Experts of a small language model.
Size: 16 layers, width 768, vocabulary 47045, 247M parameters.
Experts: 32 experts in each of 11 layers, a sigmoid router, a shared expert of 640 neurons.
Training: a variant of SOAP for the experts, 714M tokens, 10891 steps.
Below are experts of layer 11 (counted from 0) of a mixture-of-experts language model. Rows are named router (the router's row for the expert), down (a neuron's output weights, with its number) and show model dimensions 320-383. Each number is 128 + 24 x the weight over its row's rms, rounded and kept within 0 to 255. Numbers have three digits each.
Before each expert's rows: "comes before" lists some tokens at least twice as common just after its tokens as in all text. This comes from a sample of Wikipedia text that the model never trained on. Tokens count by the router's weight.

# expert 28
comes before: "| ", "1", "0", "2", "|", "3"
router:152151108126110107151155090140109129166072086110138170143128075112116101123137123122114130117097120154098135112151149127179156172154106117194129131120073173134122095115087131124118133104099122
down0:161116148166140116091114134143120155121110146167152145147131092123148143096127120134137159127145130145142139104122171120166072098096095117112106124107153103143124095139154135112090115113147129
down1:139168133178198134133106132160088119117123149096108181146131181161131138123128097081075143151135118137095138121157107118153111073113170143151129144099162143100108091156131152135106121131139150
down2:148149130163149126155115095117087119111122121169133100132102136111189153113120116099158110108120107145147156116106151109143142125125131128095081118141135127148136127165139134112154116103089114
down3:142144115120131133137090138116087111129139137177111135105125123121083128146135125104099100181102142130125115132172152117131138137125111097092151136100144091099100125130105116121148140088147130
down4:142116155140173098167100126127108148128145156129127146118102121151095118138117106138124119162142105128148116089105075147148120140078117153106134171101167148108128178126154113168130121115167119
down5:125132133115131155118126119128125156139136127109133134136126112148129130145151131182125109147128124115132162163129112157134151139182096091121141141120123087147178103125141095127163179105136111

# expert 25
comes before: "1", "2", "3", "5", "4", "6"
router:182144159158107117132105128107116127121159104136163147127110113123090163177166145180132131087143107155124155107158132110116162137142121109128112157127085094151138084119154145130138144121128127
down0:126126122161151095140132133146089145117125114134145115098118111114178127117106122147126099146107141192146150113092139127171146138156142162156144162122086083155115126165135169082086110123172148
down1:113135137127149108135147148113102153085125161147088121129147180077168101116122148073142107079095104119128107126107105097133143092128117108134110123098116135138109152120142131113104147141127109
down2:113127126126125105092139151131126148113097098131110110124125131132103111064101168111080131108133118146130125135140167154163143123133110153105134146124122146167143120182151114142144070134089150
down3:120143138123113086123147138119128109138177140106138156132109127151140136135147101126123163131152107138147101139130121142111170141145148156099132119162136102085112118164121141142150166120113124
down4:142123148181159160136100131132122112110139136099157135113126147134130108121113151126117197093116082133129176151130130139144093112127176113103131123162158092062139144143103146076101117051127172
down5:099144094111128146093138121118100105132128147125123134131093144130111114130129091130080105204101122083114121120110147104144122117094139149102157136123170132098157087073138172082100116140137104

# expert 2
comes before: ".", " and", ",", " in ", ", and", "'s"
router:132157153126143142158117103099148105118147114105092132107159125083144114136152153114084117084139128131134122135150118167123152131131095139097094153124130103110099105133164088125169152144109124
down53:116185142130124107111115097091105108160135118162126092121088116130107143122148080120155151135134095123165171118122155121107115122124133122144135160135068132127094101115117148124110184111137185
down54:149118133155177142128100145114101134097095134131100146141132113075147148116165125138098104136110118141120130112118109103112125132134105079120124140163119130113140131171108168151110123091086123
down55:106100132122153118119150160133110136130125141123114172094092141129112158121126131158168152138110108166119117185144128127168165085146124143149132118128134155140120088101136124099102148103161116
down56:180141135076125070132159138132144131138128120136173122108065101131175150170100147127173120132110105145103126109108128131129147139155084133148136118110146103103075136155111129140121111134064151
down57:169111107147123087134108127126151108181133112154167165130085125177131138106123119097130126110116129153134141118125148154145131165162103132153140085123122128107129131163164118149149124107132134
down58:086174133139149132118175123103083157165110149120154146119123082109137157176088120155100104148129105111144140156116168152136127116185133163139127169097129092101094093143145166107154149153096186

# expert 31
comes before: "–", " | ", ".", ",", ", ", ":"
router:132122103160173141144132131092130104142134130078113143129112120107139135117136121140104134125160088177163110187087138154134117141125151104130128133133070123161114161115170111141158134118098102
down0:175142128157150147147131157133144058079147133162118123143193137131168062161117138142134150094127148124129130167144126109130064134144158089109136140141093122152113142129101126105143135090085136
down1:148109125150093111080118152131126147118147106073099193111126122099156138099133142152131143161087116128149119085103155125082134080164133124142127151077095125161151125122141160152148170100114163
down2:129156119142133155062168167091121140066087096091170187146144117113111130152135134130127164104120129158108145132091134146128147135119133089093144100145113133193107122149118135129172115114113077
down3:123128147116118106112148144129108130139077140129124127123143160102119134093131117106151097117154129064079096115112122133143097156098064167137159118115127146132109102144174087062133141077136142
down4:176143117172135088075185103128141177166140136123129108133106131105138125112138165134111092151092123104130134128116153138132121140106131114142158177139158157141083139120133121156127111187145156
down5:146111165129159120126122101107108133128118168150163160164106119159166111064123152100144107155132157125135123121115129111143127102120106127135133146132113120169128134140146108103195113129129105

# expert 20
comes before: "\n", "\n\n", ")", "–", "-", "- "
router:186112135127160127154123152094139138153114112106090099138105097105153148155127099147108126125132134130123122129127134154117127135139139137128078120122094146160147149123138085147175142129105117
down0:145146124118140117122137154103186138142138123109087129123079092125101097114130093143122203136102152141089170151119126142143152126141139118121102139084140182159095128146140069162134126111148147
down1:089114118111171156152146149153128129090126106121102161135127106093166112117131142138130103118111098163113141153133123091109103142093135136207102114136109118083139131161143125093124175109130135
down2:141137069154144106117126130138118171103096122155134096098105132112131132117128099136095140149079136162113159083099145171144127097125138137134123172126128158116165117135063138105147150124128100
down3:158124123133198134064117143109105135103134148132131136085126137067087140166128148123101150145180135095136110096171111111137125135160116051133150112087176170108127148132153193105142148151085113
down4:119115131099155133147129129154139126156149112145159134145151127113135137162172093134126201141134146157168090106118111122146147118123124075162110109064107110126116168127116138103131148165116135
down5:117133122151121166139155137105112096124120079112130101135135109161140130177145166122125139168135107162088133124109158171109129138118145138079172141115089144148149114133135182125147099123129075

# expert 16
comes before: " | ", ".", "; ", " |", "020", "024"
router:101123093135110117136132102120120150119103138155145103113123129133156133136126104100112096156097137156143108199136119149151112143137134088118123087122125161139115152130099123114137121087135118
down0:127152149091138105098143190159149146166126104118074158102130133149112133114096099144135119133118137150093158122133111089091105114137126207107116151132114149139136132116147120140137124129138138
down1:100121092129133122114128104126104101129121128114143112103183103163098159100108144179127114164140133129146151176153110130126149108134151146144110125144141113092085111135149149117169176109134144
down2:131132114120104118116173123135147137108091143125132140128100153156159126087153113140108119137098086131124150113101097119122140154111117137109139111140137146117140094159160155105117135129173145
down3:115162116131150111127170087124148086129117123170104152146165128144127170157193140131130117134145122128116120088139134129145142107093119125131120093115149170115129105129117178091041131108164137
down4:117124153159125156151150123124156132103134105140184139145118138110153104157142146147138138135137129129167133174088143157146128143113107142139133135133104120112149147096152162161047152133141127
down5:112117110137123134112153120118133135131127102144145123118120110109106183174151102118173115132116101139140155128089092125123088143186120164137120131120118124097153167101152127111111123119091153